Experts of a small language model.
Experts: 64 experts in each of 7 layers, 4 picks a token, a sigmoid router.
Below are experts of layer 3 (counted from 0) of a mixture-of-experts language model. Rows are named gate (a neuron's input weights, with its number), up (a neuron's input weights, with its number) and show model dimensions 384-511. Each number is 500 + 50 x the weight over its row's rms, rounded and kept within 0 to 999. Numbers have three digits each.
Before each expert's rows: a language model's description of what the expert responds to. This comes from a sample of Wikipedia text that the model never trained on.

# expert 56
What it handles: Pronouns and verbs in narrative clauses, like he, she, was, were, been, arrived, became, plus table separator rows |---|.
gate0:567499468393548514420544433393492495515507592469543393565533510563450578533486561473543556502527414527523516502450495443446491428538477551488443569514458470445506514505451496384504453485458589488438467429569516485522507418543449487504535453478554556570517547555553548566495571478605506460520541487521369444498541404467476530430547498479544530471405517455446501637582493506572515434442
up0:518455565560546512446462486408442533376434506384502417484567506611502465486496539496479502607444654580492524518516502519464463583539555451436510520520499527470493538469584468585590545443567572528541443481557494526529620589390508407431457495440554525581568484531449511538456511509492526423524491545469507549498480477479550457513534445592425645507518465514506503470458560524449470500487
gate1:551454502445480507458457490560479589555500539586524540513496529415498552511529466508447567453579490372497494521481499470569515462503552466588479565442477463580570516475435452477461452462455450470527490646517572504504465490553430475468468549487513535620460477389516434518519538550464527558453466512580500589535540470523517502450510509510552552504517459499503426512511567490505506574529
up1:533539493539480522516555451515513515470542482437504539356431442534510484534490509451530528547469465624488474426567464370400450503507456506443564562491450523408485455409527554646458563507572539522428570469513407501569631479546516572518535503518513547512575450450462570552424451530468543508464507425526483526499569415464493499526549459525480507486488524477463439540499400494514402455575
gate2:556541521503519521416552549427513533483433445472473521409455407524470530524484406455491447426544496446462512523520563467509425591496538589485524573505443477444457475545483529538459543543514502449496454533491521579563542496534532365495461531505498495577535450478447491360438486467510378477505449507533490501455458570439545495512429505497542491608542519478485463506437486552587527501534
up2:468525457546496504522429519504453474529524553458474461554493583463537514542507449555580557413416485457586542434472370592585574497558460531478559459448450532559437475366540385395553480515508486477455459537481555517502463446454435518445572457433452566491475538501467466588569461516477502471514434506449495502472533456550462536521516506542542545364440531466461511501554574533450487501471
gate3:547551450462531514513500420390486468496465553590558484534468452578542527484534459500430449432366449611568478520568523469540545435492565562532508521424528539478441504515525563459492554537490519540441506466425597438586470509603487546478502540478511479567475447453494510452554542519574425557631512546534426482400466549525528488407467418547514456475470464497498554538414535496612405460421
up3:495529594481533501502566515528438382457563563478464478564553484420522527503456545408481568602469531467489521548461570411476461539495446444512514551481545512528516482474460554513460516530466426476548516519372572501529426541514516592481496600562473485496522449477510599588562538520561507437554546514561529494449433550476418498514465487449400500507591578448482514407572417430518574502509
gate4:461490515498416459411508482488472449536526479513550446527465473551538463523484493563530421521490465570484520434459434478515562397398496537525469512527542523427459462521495554530480434498477478548470518470482577426522539541515509475569538574460560498521570547462482489492487484407576440495450589451513490442516397468491504465375510503493405487508448569490568457525504550454488540404453
up4:438430454588473480514478386524495421505503594519487471560510523532424415546506532549455604531419610504455466538434552462532615562560490460451476544560487559488452484511566524516519532443468472477456437497540505525524537509449445495510467526535560522539523507490514492550473477600536557612496467468461476508598420488442451488572499425525412570441567417581521527518508509504566594490529
gate5:508561544469529558546449518464486408455546481492477438523547446526538515560576493569490433591482542457420422587560593541481493541457482537548465524473464475529551503461566468578503533499471418471660502538486510528544476407562506363451387499519544463527510431403464521545498498465507486446503569474514422504463475575533489494449502432416415480461484518475476509547439548481593480531438
up5:473508486518544535564565589453488475433546430408486488557574485551546454409567534525492481303499416486420462511565545622522546506581521454547533513487590500481548439502527519487517533488505540471539453505478490544484414519440539545476455499500540434599529544499502436433390449484450482502460493466409564510484495521467462534523532539382425407500469528434445416429479463491541508529483
gate6:514565471441532530546412490467525477535557477423587448577557498442561512522517503577554383443514431525425609444449521504450445513534447500477440460418464439584588486449540418447482417554414448539529421460513517523544473516575570324455474519591504487536495464536464522486508570498492543345483471535402501455555523518504527513449521510471523543516499582478459537539513503489497544509535
up6:517507451602491496444435424492473543478520388526446439548487557581410415524539504542463539556492555411532463537435506562537585475443499506390520531593429502576437544547475485537523318498549523452521544544562489400414475554632542557544505512463502496523480410474461484426511490511531564562513456504527504521521495599468520481487591511497503444469592519490524506577502605578547514431495
gate7:538614482488497446530489428487529569480541529451549457471454543369435531460429476524501534545522546430506565562521528539472410533452498455470541534472492460506454507482450459525458412516493409467511517543518452401483411542470521543462542467568414577447523503420598492539485555425483427497539486439471456504449547481443478508500517535500587549554501499543522573440576452535577549534441
up7:492395552592532497471464395483452537533504498530562501585493461443435485545533509468547461480431523562458524529525579522485555453504506546498511449512464578384549441495502524387467513530479526465507415494529490552548428471437525510490570533552497438504524455555593516525504491398541441593530584501433426445540497347512480502507486446411457557467504503439460541611503470389513693515520
gate8:481533537516486518524458451502498480524502467440578521493549520552503556540454510513522566487584395599487486436512588417455591509537409514578524505527482436537560492539522484500493487549500411484383525428550498472590511517467492469471559459464597582504465483495543566455509513491487487501483512471460472416522492642446525513449483491487521417583594474541437541568483483537521517536503
up8:565546464494448480547572428489504499594465552413528470472508506492387508579478491501540471516614548496541474501561465483396405604480456578432497569445475595476457520561581493528441401423530538471561599555489484547602516478549566447458564448421476574540417542423545555406526527562578425399436462527473477445442536517503518494508529442577517501495409558529565422488515527531506463576522
gate9:469483576481552497492585471546507437596402569567455506472484543544465565688449578521561577500489443577449534511493445405519523488440475547481582603505451557539487527449522586500501378538492475516550503575548556596576584414470414446471526502463512587507406447419637454533480578573512488477455416485621493554551489489485498466474545444478520443555447510569540483499482542492446530493524
up9:441609516491445520572411484470450383469545522461586469499573499550480556565568439508515465419438536513541465478495586479540496517567524462514387470516461452482488520489498489533445426561536533526422614419452459508466449480497536469498506494571550468477552535457550618486528540534449452495501483498459530516427530567455489555486474481525471521474536482378423470544566558559516519543506
gate10:496406598461522570439560510465544535522538546545468515482502433444509428435549507415546488454562570505532499530491521424477517505517578513467412551553501478511399507519501529510500532519498470421454533531488505519351506521507581511583605434546408418489577500453433509514521439369528494519541512477463519544570485482567470500468627464479518476478501575355447439560501539490587562593495
up10:425586459431487440525472579573494556636409528469590506478482589404537525478457530524451478497523525562497511544424468568562486500526538568454509514410496409551415546551482552578503470560460437514538560434463552541509454529493522519563503523376492612501404514411499435408560456510512429455509499499459505573453500573460549565511549418529592565407508510567516512558488584423538448579582
gate11:504486573531484524410575470528516445601513498437542438483538524609509463469440476546486514544593476509511481534554547423455474501648425477372391541559409468512507496455504484515461493606499434477475598536630504516560482580525570492540528412490491514606507532451466481449545444481462592372532562522490484491499464605496480506474528404569477478510464553435428522422440615582554393460497
up11:505587493494548564542519500495419388494413442501438475512528622546490590491509460462464534532461506454530457513536461482430497561453558480546427440525516614453483483513465548501442411498447587501574511546530514483587437487523522401459534435550421487526582486518567520397517527593423493578486496503520431446415445601524547477540462487596404407503502503515495457487509442532494410512502
gate12:519478584573546577566560452527543488533526482555532550436445549412484502487511512525523567530460483559496484505540492433477477552492472357571550492548553548469456565441505546555473472485519444507426516515503481462463608557506461585551544457476409432535473522537408548447467465479589587437521488489507524511521528551541508431549481495561469659451483447450422476500621457434525575456464
up12:484421454384422467374463542477490498544487570478436435438562406631601519478471517382469449517533513547535585517569437502550541500501489524507498506428397525495560470516416483501566498479552579522595426532524483544525471489458566445473451436491519559499481537505539523525419453524468451613500543512493474523586453453414400558478499520424534452473439598504519488456524603558488470435545
gate13:464468465469443410470496478379528537505454460482511474509512476538516503465528490433545462423499555543473512548517490490481421585429528489503501630504517523508449543546481564506484393480542513483496488665580488526530455534484521421518527439487454519567482527429486492480480518498496442492549421489529462503457621389576540476478475398460448572587453501510414522460494540553511474494479
up13:565503600444501551508392484544500504453472499403585443549468506586524501470530456552538526462484449430459500515466453398488442525637481420490498486498544494454495481493480386385591485516504459448458406421522490464506554572477504437518522535517506571494611462584446524517497560482539544459450532460486454546476481468500454456445513519533549591475521550515589491500580527549490487559467
gate14:479564517460467471419588496494452574558528581484524519609513536510436522571476499473537491515455523514606510565391487484472545495472450548401442503512520475533482515526554606537462498520424432511445588494495501504651382450470460464522511460324594583506469484510519525417569469512507482461535491494491440393501514566469510461482488437454528434507508449508481503490422584540586480472487
up14:410521422534536473524476475409478571497607580508419571505477386448543451467435518527497484435519548610446553438542468484535573598485543546531432615512492530562519510492482506503520492466408491514536499506489493459551482484455553454523527441568456554417549566426536494506503460430518603520500544506494518525550510427469522496409557525605486529463432604517448549539531514447456518559480
gate15:491569404498501513427510510524441501521571510480481525501483437476518455528443454470558448513461477506360493525615524448413389614430462581605536534557523539502517513524488513469402485467492486516537477593527598451556520514550520481521480401569536499604458536507610528506409510515494420510481534540466411562549459428451472520465419396532378502514542503551506500502538407513593604537445
up15:514617384532514516484493509473437508491500509507500580483418477506537541487510481523495483468496423542406509559477565435419395534493575651590529537505581519484582509567526501562348477530499530527530538598479559426565530538510527479553481432537530471586537456473563511547476548511516497449513585527479400448471467488492426520477443426521425517490523531562526502553539515560490580525410
gate16:483546426503495539611491531456417468529531498494393443454577480591521432427537498435523521480473484507497463543552489551494555490546478503490580551496493418492416530516488575588526520508458466550457510487508469529547455466466567503533521428482550387413576515477513501444424436474539494538489570434504506609541503531435495484580401526458399448382539482502464501430445534468495529433532
up16:573523556556462532554488447408543490453471542448506503441490461551481499563530498468580590474519547545491441494469470526513481473563470435457481498526464422432464486476504528596500501521489502515491462545491459550519526536433493380530555444503444519515524553496531553479480545513546556476563463486458446572563569547530542438596420438531402525564470391517518531501536498531577588541540
gate17:510562444473486557497475473545472544543514499522401383544489512501526607519470546535471481570608419459527560515364447501563471533515385531489412510474463510476507523532558509535480417548435536528512507503490465523525687508545431436469537491469480502554464507504545502492521592533532563427476450476549474470548493520495555424474535483528545496458474456499544454550505584431525628466499
up17:467522470455491432503522491480415466525415434553558591491422536361468516502542476364579588520459473509429442528539528597573493486490467500450479493528554453459504538563594473486549531428584395474558512602438505501446531454470571573539425533514494475497448402460427469393551504513451551432484451541499479527495460495474519560550563435526503488505462409517546430491439440639547458444435
gate18:561442523463454482426428545544512429463555536557482466544541465598463447470482547513493520539469472545532431570477518420493544480514523584458500513505445467492510450537511489435412475553459480468490477429485541476417475506498483435504499498543456524532514510442574549625499499523532599402657534502503446464468472485557526504528570462508431436481477519524493566546461517532480522447437
up18:459395553520590549596487578486418573470482494535522516464528491434503520487494525540538522503508555451502492501494529507459492481468477492510460521524425449534564540538556461505492593538495455518507515480532460537578427513560499506447418521443543477492519437471509488453513515419494431558496466427535563414420566499455358505584531506440564492433601534416596488441603498555577491489535
gate19:544540577516525506569450469534519479491497431642546456526588498521544524539478564458510435481439405591424488540441485450536435483529488479523460397501534462488507530466542459531553407517415447505422424574521504435483557434526432469500496441539505351509519513594463529514516572501542466444425558535484480562523480419440477478489528543528461563415571477502532504489605490481465552495496
up19:470529466441470545442468534457456551383553523477479486446549382538491445497506589471515516442566422434568539436532511477540543482531431505546432458556535519589445471527427419497488476440458640443559438443546509530487428448536485413537570473496552470509623474534509460427557546579506540501488498507509501536599529412394501541556468457448494440502438518525593495515527487594480537462493
gate20:478536482520589464503332442490484435578493530533465491504501517513477558545520515545500443518493446543438573409505495452468412493405477553606606545513486538504571541611497550404470414525536510515478555443556515516475480470469496442510510458453600527490546466466550455523472541494622502544437506510437458531496486455516416443527475545479459465385409579527558524549571557480442586536490
up20:501497505486538528544479585532522529535557413524588339539559542473490554586526482469450498520578537475594469540554471563501536440517515477469446468466512525500525513467550496489430453500415483490561481541417502498547504553581584454535526552513413500524480405541471620513522468521431452492466524485532471497457541475460509542432620539482560477483557552505436516525441513446510492438402
gate21:437488534505519622518473450493517533570543541607465517582497406514466442578452490559515476483482502500423471472477533473505360492428455624632526552526474494523460511567601682474434538446507521564563505521515534438568442557474501443427538485437558508497463489468605443519513519495518421493554525508496514512435516471446505506464491519478453529504563488408509643537413542484500665586442
up21:541549403480526540592486447496556597402443523516533522488437477534450411406486483571564489478537500421537563404471600498464533508499408487502555525549542515428478483474492475464510617392510511560454440456486496393483545468502550581523486591519512544542468451543505437400451474458511524579463380527539568556441523478443464522541476528468582484598450418550504463451452459490466470457472
gate22:481478503536549454656478503572535410408497499547500577509413518515495477502527465584466500425500501520515408479329528505488572487536478512485548479564570444426497447507577541544555482475510520600483539485631502458484594523438476562500547576578479455533447519596521532600598526433523545509568453446515455587550498492521573507509571528503432518460540429483524478613489541530495606583579
up22:443462452496494552545518563581458444526491561495558570492497498449562518495560444503588534483584522585526420511491537455452537570511427474533499454459549475454520442487565567550489459443494515570523572513597577485484538502550516554493517591574488451596502529515456485530501448529453556522594488493564375571463497526483466564494509439505462548462494482478468514497533591493555533520526
gate23:523531564482542445506516511366558509520485480457481457546542426564458570521509507497471458497583419536467514543457582482436433535485445490602401508435519433542502538535567491575485448491447516534488532554440456431561534509558560370595439561420524508550511411506460611540463534611602504461452503531445467455484562440473537545432626427547351532519525489482489509490547493622537499473447
up23:469516531541490400552504484434552507502528481500478572450480443510533523520514495501533510481520489517513421552493586531518430492488419507567493509506524443466473440557536503541478596462462611516470418560411503505552511461528544407564420577378566478506519516532521583523437512543529418463513500497387557462537546495513523550480536499548449493508485435486509448473508427532551448507493
gate24:519480523408481535617454541427513514499584529593527448454512411513407440573489485533399526557522454506403441488519568442363512558479505545427479519599557561507511429501486478547456571513520543448438404498466483597471532466498434459565482573520486432403589491448521519519529510414543489559484597501524511464480538511534477462530552472521500545520560467425558469504450415407543461525482
up24:587586571515488400451507470460585465411465486355443574484546494541441567458464476477428559510480470575558509440481431453452494519422504508506507506487482540411504588468484520538443505514469460492491542481497518525571495683522492447467479506434520436541603500468505499576416440556569500580455451474503525412594433448495569491517478508497470502553495483562412481574493464482590442461495
gate25:457447451531488526479576463559463558531465488475556503402564503509550538460504513483583559419543547516587529546529598484523436470459480495517497542528519565436455457534460514522501535440436423457464479458413582563556457569480458546543567502464412444554474487446499530442406505483493441510575544481576561484476502571539530434514456454555530479604530476542570513472475552494510515572502
up25:494423453548476498521496430457471503435542499493466503461542451540526444542511625513576524567539507522491429545517519544454495536474504480540506491499525551500551502559367475500506552544491467471443429519397530596512463557486511519501598512457517521507558533541433437497411447548450424455564508477452582541507456503528520404483559549531528390548475438513464558583488489473550557555560